{
  "d_shared_expert": 64,
  "activation": "tanh_gelu",
  "balance_loss": 0.000423,
  "lr_router": 0.00127,
  "norm_eps": 1e-05,
  "beta1": 0.95
}
Below are experts of layer 3 (counted from 0) of a mixture-of-experts language model. Rows are named router (the router's row for the expert), up (a neuron's input weights, with its number) and show model dimensions 0-95. Each number is 128 + 24 x the weight over its row's rms, rounded and kept within 0 to 255.
After each expert's rows: a language model's description of what the expert responds to; "comes after" lists some tokens at least twice as common just before its tokens as in all text. This comes from a sample of Wikipedia text that the model never trained on. Tokens count by the router's weight.

# expert 3
router [186 121  97  83 100 130  63  95  86 165 170 149 142 119 130 144 130 148 114 154 130 149 130 149 132 144 107 110  99 143 123  76 140 124 116 153 141 101 118  82  99 137 152 130 147 150 129 122 115 108 125 108 120 117 134 157 116 127  87 133 107 112 130 114 137 140 118 132  99 133 140 101 158  70  78  82 114 119 110 143 122  88 148 107 149 131 109 104 106 107 118 168 140 124 121 113]
up4 [157 114 131 106 118 160 132 119 142 146 158 134 118 123 153 131 169  94 108 142 148 118 115 153 124 161 146 145 150 115 139 139  95 122 102 124 158 115 100 105  70 103 159 127 170 134 156 114 143  95 146 146 144 110 144 106 170 130 179 171 166 121 127 146 157 152 157 106 105 107 136 124 104 138  95  67 141 139  79 122 131 149 141 132 175 128 188 126 119 131 126 141 142 118 111 149]
It responds to: Single-letter or short consonant pieces like c, M, R, C, l, J starting or inside split words and names: Bron-c-os, M-alayalam, l-osing.
comes after: " |", " the", ":", "-", " and", " U"

# expert 47
router [149 120 147 131 133 120 125 141 143  97 125 165 128 125 147 149 105 150  75 144 154 146 109 118 115 140  83 130 154 155 138 131 126 143 120 133 130 107 146  89 151 157 112  96 138 169 136 127 111  69 173 114 161  90 156 163 117 152 122 126 109 142 137 108  91 130 121 120 100 110 157 127 165 142 101 133 149 127 144 136 170 103 127 125 157 132 122 183  87 160 123 194  83 129 129 124]
up1 [120 113 127  95 155 115 157 143 101 113 155 182 115  76 110 137 109 172 124 138 145 120  36 140 105 144 120 127 111 120 105 163 106 103 142 119 159 139 134 126 126 136 137 128 125 165 168 160 100 129 163 143 158 100 102 144 160 165 142 102 108 103 150 130 133 157 119 155 105 140 141 116 137 126 133 139 137 139 112  92 147 126 158 109 130 168 139 118 106 162 116  99 172 115 149 123]
It responds to: Past participles and adjectives after was, is or were, such as known, considered, appointed, separated, slated.
comes after: " was", " is", " were", " are", " be", " been"

# expert 36
router [137 126 105 144 129 144 110 175 113 133 118 124 177 141 125 119 129 150  98 158 196 132 164 128 140 146 135  78 143  97  88 113  87 126 119 139 127 142 101 160 137 150 138 143 149  90 142 124 136 132 169 160 153 134 126 121 121 136 136 117 139 133 106  66 129  99 125 101 118 162 113 154 136 118 130  98  76 138 148  71 124 105 134 138 158 131 124 171 123 131 137 145 109 121  74  99]
up3 [132 127 120 112 120  98  99 187 105 107 144 151 155 126 123 107 159 134 113 165 128 138 146 163 142 148 119  95 110 141  80  97 106 132 155 135 149 128 135 125 154 140 169 126 157  99 113 151  97 103 125 112 100 145 117 164 169 111 107 115 128 149 108  63 105 106 117 116 136 131  83 106 174 165 160  91 126 110 178 144 102 145 132 144 135 161 122 146 125 135 116 115 120 100 127  89]
It responds to: Digits inside coordinates, measurements and codes, like minutes and seconds in 36°37′05″N, and numbers in km, ft, m parentheses.
comes after: "2", "′", " ", "°", "3", "\n"

# expert 8
router [146 125 146 110 152 102  97 112  93 107 126 139 135 111 133 113 100 144 116 147 131 165 133 146 114 113 180 124 132 125 121 109 112 154 117 127 137 146 111  96 127 164 127 106 120 145 172 123 133 137 152 116 117 120 134 142 143 172 159 109  86 111  52 132 116 118 131 163 116 119 127 132 165 107 164 140 157 112 126 151 151 149 218 123 121 148 175 169 100 146 142 143 137 121 146 158]
up3 [145 127 144 114 135 112 134 157 133 142 122 153 121 143 142 101 112 119 153 169  95 177 158 121 152  95 175 116 167 158 115 134 133 172  97 143 101 123  84 113  99 156 146 121 135 158 151  92 115 133 165 116 112 110 159 111 172 143 141 130 143 129 108 112 104 106 133 142 126 132 152 154 132 155 137 140 128 134 159 146 159 126 162 105 130 111 144 132  46 128 161 154 108  92 169 126]
It responds to: Word right after the, his or a in running prose, such as time, age, same, first, fact, largest, death.
comes after: " the", " The", "The", " his", " a", " its"

# expert 21
router [154 163 111 108 134  96  97 185 134 134 138 128 124 129 137 140  99 180 105 139 139 166 151 157  88 158 126 127 162 155 116 124 165 135 118 109 129 172  76 145 150 134 147 111 108 144 114  99 146 129 132 137 137 101 134 121 150 140 132 123  71 120  55  96 114 105 134 135 119 129 143 113 138 137  81 127 147 141  61 125 118 128 124 114 161 126 157 119 108 139 139 146 149 166 130 139]
up2 [138 149 119 101 109  96 128 151 102  92 137 145 155 173  87 119  94 172 113 177 145 123 101 134  86 144 168 157  87 147 112 107 129 142 142 168 132 135 108 128 115 143 131 138 103 127 149 144 146 130 121 128 126 114  86 137 126 112 125  71 140 120  71 140 136 100 136 140 122 125 110 139 128  73 105 166 118 111  97 151 124 149 153 142 193 112 139 125 150 150 134 129 138 172 142 130]
It responds to: Lowercase word-opening fragments like t, ch, th, wh, sh, b at the start of split common words: wh-istleblower, th-ings, tou-chdowns.
comes after: " the", " a", " and", ",", ".", " his"

# expert 62
router [183 114 140 110  99 112 131 187  79 168 150 105 118 122 135  94 105 104 120 123 167 174 127 115  87  98 160 127 146 144 149 139  95 127 131 122 162 149 112 107 144 101 121  98 101 104 174 136 131 108 150 135 116 110 113 145 161 139 125 130 121 114 125 134 114 139 141  88 122 132 106 109 173 137 129 110 152 140 116 145  92 142 161 158 138 145 154 141  60 162 107 147 118 135 136 155]
up11 [171 126 157 123 154 166 137 154 139 157 130 139  72 138 118 148 100 138 130 173 137 140 143 109 123 123 148 157 143 141 156 137 173 144 103 127 124 150 136  84 134 116 132 147 106 132 157 108 113 122  95 118 116 147 152 174 162 139 151 140 125 142 128 138 127 133 133 138 128 139 104 154 142 161 132 128 103 129 100 153 175 147 199 210 155 152 157 170  97 133 121 132 134 132 122 124]
It responds to: The preposition in or on and month names in dated phrases, plus sentence-opening Since, such as in 1918, in December 2015.
comes after: ".", ".\n\n", " on", "ed", " in", "On"

# expert 9
router [158 177 110 118 100 144 122 144 111  94 178 179 128 129 119 126 152 153 129 158 136 154 137 134 104  80 166 140 148 104 121 118 160 143 101 141 121 117 111 127 144 149 126 102 147 113 164 137 162 136 131 153 126 139 194 131 138 189 135 150  75 130  78 130 106 118  98 108 140 149 158 131 116 112  99  74 151 151 130  95 146 131 138 123 131 125 134 131 101 116 126 116 123 115  90 138]
up2 [133  92  95 143 100 137 111 119  94 111 123 166 128 105  76 113 183  94 115 160 157 154 114 145 151 129 125 118 118 144 120 133 104 135  88 158 131 189 111  99 120 139 147 108 157  66 128 119 143 115 114 171 140 171 110 133 142 176 147  92 133 108 123 123 108 115 147 120 129 149 159 100 126 111 131 118 115 148 116 117 148 127 173 123 125 138 122 146  58  97 123 121 135 127 127 113]
It responds to: Sentence-initial The/the after a period or heading, plus mid-word pieces ar, el, Par, Car, Har in names: C-ar-los, P-ar-liament.
comes after: ".", " of", "-", ".\n\n", "==", " F"

# expert 23
router [134 159 127  99  91 185  95 126  88 100 124 135 167 147 141 129 142 101 131 134 143 150 135 164  83 114 160 127 158 122  68 103 144 121  91 126 146 136 135 145 146 175 134 132 144 133 122 151 106 127 139  97 126  95 154 138 136 164 115 143 134  92  86 130 120 100 149 132 145 129 119 109 108  93 114 106 117  79  91 135 172 143 148 123 130 125 115 143 106 115  61 107 116 140 145 114]
up3 [ 93 199 169 115  63 146 121 161  88 101 137 131 119 157 135 113 117 108 106  87  76 136 133 137 100 116 140 140 112  88 120 130 136 114 139  94 139 122  96  77 127 130 115 166 151 110 139 119 144 110 133 138 144  95 121 103 124 140 129 130 110 119 106 129  92 145 111 136 110 145  86 113 135  87 114  90 106 119 148 120  95 103 111 128 144 127 160 113  98 143  96 110 120 118 122 176]
It responds to: Capitalized words inside names of organizations, countries and events, such as United States, World War, National League, American.
comes after: " the", " United", " New", " of", " World", " South"

# expert 14
router [136 131 123 104 107 103  90 112 121 136 143 135 125 120 115 134 101 117 159 157 167 151 135 117 122 139 149  84 115 118 131 143 173 184 147 150 138 122  86 137 100 164 146  98 155 120  91 140 128  94 162 124 147 169 205 135 111 125 152 110  89 155 100 160 125 108 108 134 137 136 130 179 148 112 113 135 134 133 125 121 116 128 151 149 165 146 156 164  99 129 133 160 167 151 104 132]
up3 [138 159 131 143 106 161  99 121  79  64 114 106 159 134  97 119 144 127 118 135 121 127 110 123 115 157  84  97 159 165 134 149 197 177 127 128  87 138 142 149 145 116 129 161 115 131 115 143 111 128 160 146 144 126 157 116 126 101 125 105 131 153 118 150 104 126 128 123 144 102 156 122 132 101 142 107 163 117 113 133 107 131 163 106 141 159 100 128 115  87  64 142 150 144 114  94]
It responds to: First letter piece of a word after un-, an opening parenthesis or quote mark, such as p in unpaved, f in "fervently".
comes after: " (", " \"", "-", " un", "/", " ["

# expert 16
router [113 122 137 162 117 148 106 134 121 120 120 181 143 107 150 109 118 124  65 133 133 122 187 107 147 155 116 132 148 114 152 135 154 163 157 135 141 111 127  75 110 177 140 100 136 163 129 126 150  92 149 111 150 141 140 138 123 137 101 117 116 126  80 114 123 116 120  94 140 140  99 139 175 110 138 138 165 111  89 118 118 110 157 138 130 150 137 142 115 140  56 178 151 135 125 148]
up0 [ 88 135 166 132 100 138 130 110 142 167 165 180 178 124 144 112 175 138 108 176 154 137 134  83 100 139 127 128 134 159 106 123 148 121 119 183 162 116 134 164 123 168 147 147 140 156 113 133 173 139 154  58 116 133 142 133 122 144  90 122 121  95 111 149 136  93 123  94 144 146 121 113 133 136 144 127 148 125 118 124 140 129 149 110 123 163 126 136 136 139 136 176 131  90 125 141]
It responds to: Short middle pieces like se, te, le, ce inside words after in-, con-, ra- (in-se-cts, in-te-grate), plus function words like least, well, order.
comes after: " to", " in", " In", " for", " under", " on"

# expert 50
router [129 130 121 113 111 118  87 192 138 101 111 152 198  80 167 122  84 124 132 147 125 166 118 148 130 150 177  76 126 102 131 116 150 143 155 142 135 120 105 153 105 141 103 129 151 141 153 118 146 133 141 109 121 142 130 124 178 146 151 112 115 104  96  74  71 142 128 119 145 168 125 116 127 126 112 119 142 111 145 130 101 112 173 142 121 128 150 125 139 157 110 120 122 113 140 154]
up1 [ 96 116 153  96 143  94 115 127 113 149 150 132 120 106 134 125 133 160 133 134 102 157 117  82 124 108 142 166 107  82 174 172 173  98 153 150 138 117 158  99 104 117  96 136 116 185 101 105 155 137 144  79  96 140 148 171 128 133 142 105 141 141 117 116  88 125 119 139 136 146 131 143 185  98 141 156 177 130 132 112 129 123 128 170 162 132 123 141 125 120 131 103 114 104 135 130]
It responds to: The first token in a table row or header cell, such as Turn(out), Total, President, years and place names in election or results tables.
comes after: "|", " |\n", " ", "-", " Turn", " Total"

# expert 45
router [135 137 127  89 111 144 127 112 149 125 140 113 135 156 132 128 119 134 116 136 167 113 170 146 103  93 102  92 141 146 112 117 160  97  72 132 178 141 123 125 107  85 125 150 132 123 158 118 158 115 116  94 191 135 146 153 127 121  83  90 138  80 145  94 106 106 122  94 174 150 172 179 125 132 131 123 150 140 116 141 140 116 142 140 137 146 120 121 125 142  95 104 104 159 158 142]
up3 [120 119  93 116 158 146 129 150 155 137 156 143 126 148 126 104 109 118 111 173 126 103  99 160 128  86 144 132 152 123  95 130 177 151  74 144 106  78 131 142 129 155 127 148 111  96 131 159 115 153 139 119 151 111 122 156 166 143 112 172 116  96 138 119 129 126 137 107 166 155 141 161 137 120 112 114 177 173 105  92 133 172 114 116 165 149 108 117 124 150 132 140 128 172 164 108]
It responds to: First or early digits of numbers in tables, volume numbers, dates, addresses and scores, often after a space or dash: Game 6, Vol. 4.
comes after: " ", "1", "–", "2", "3", "4"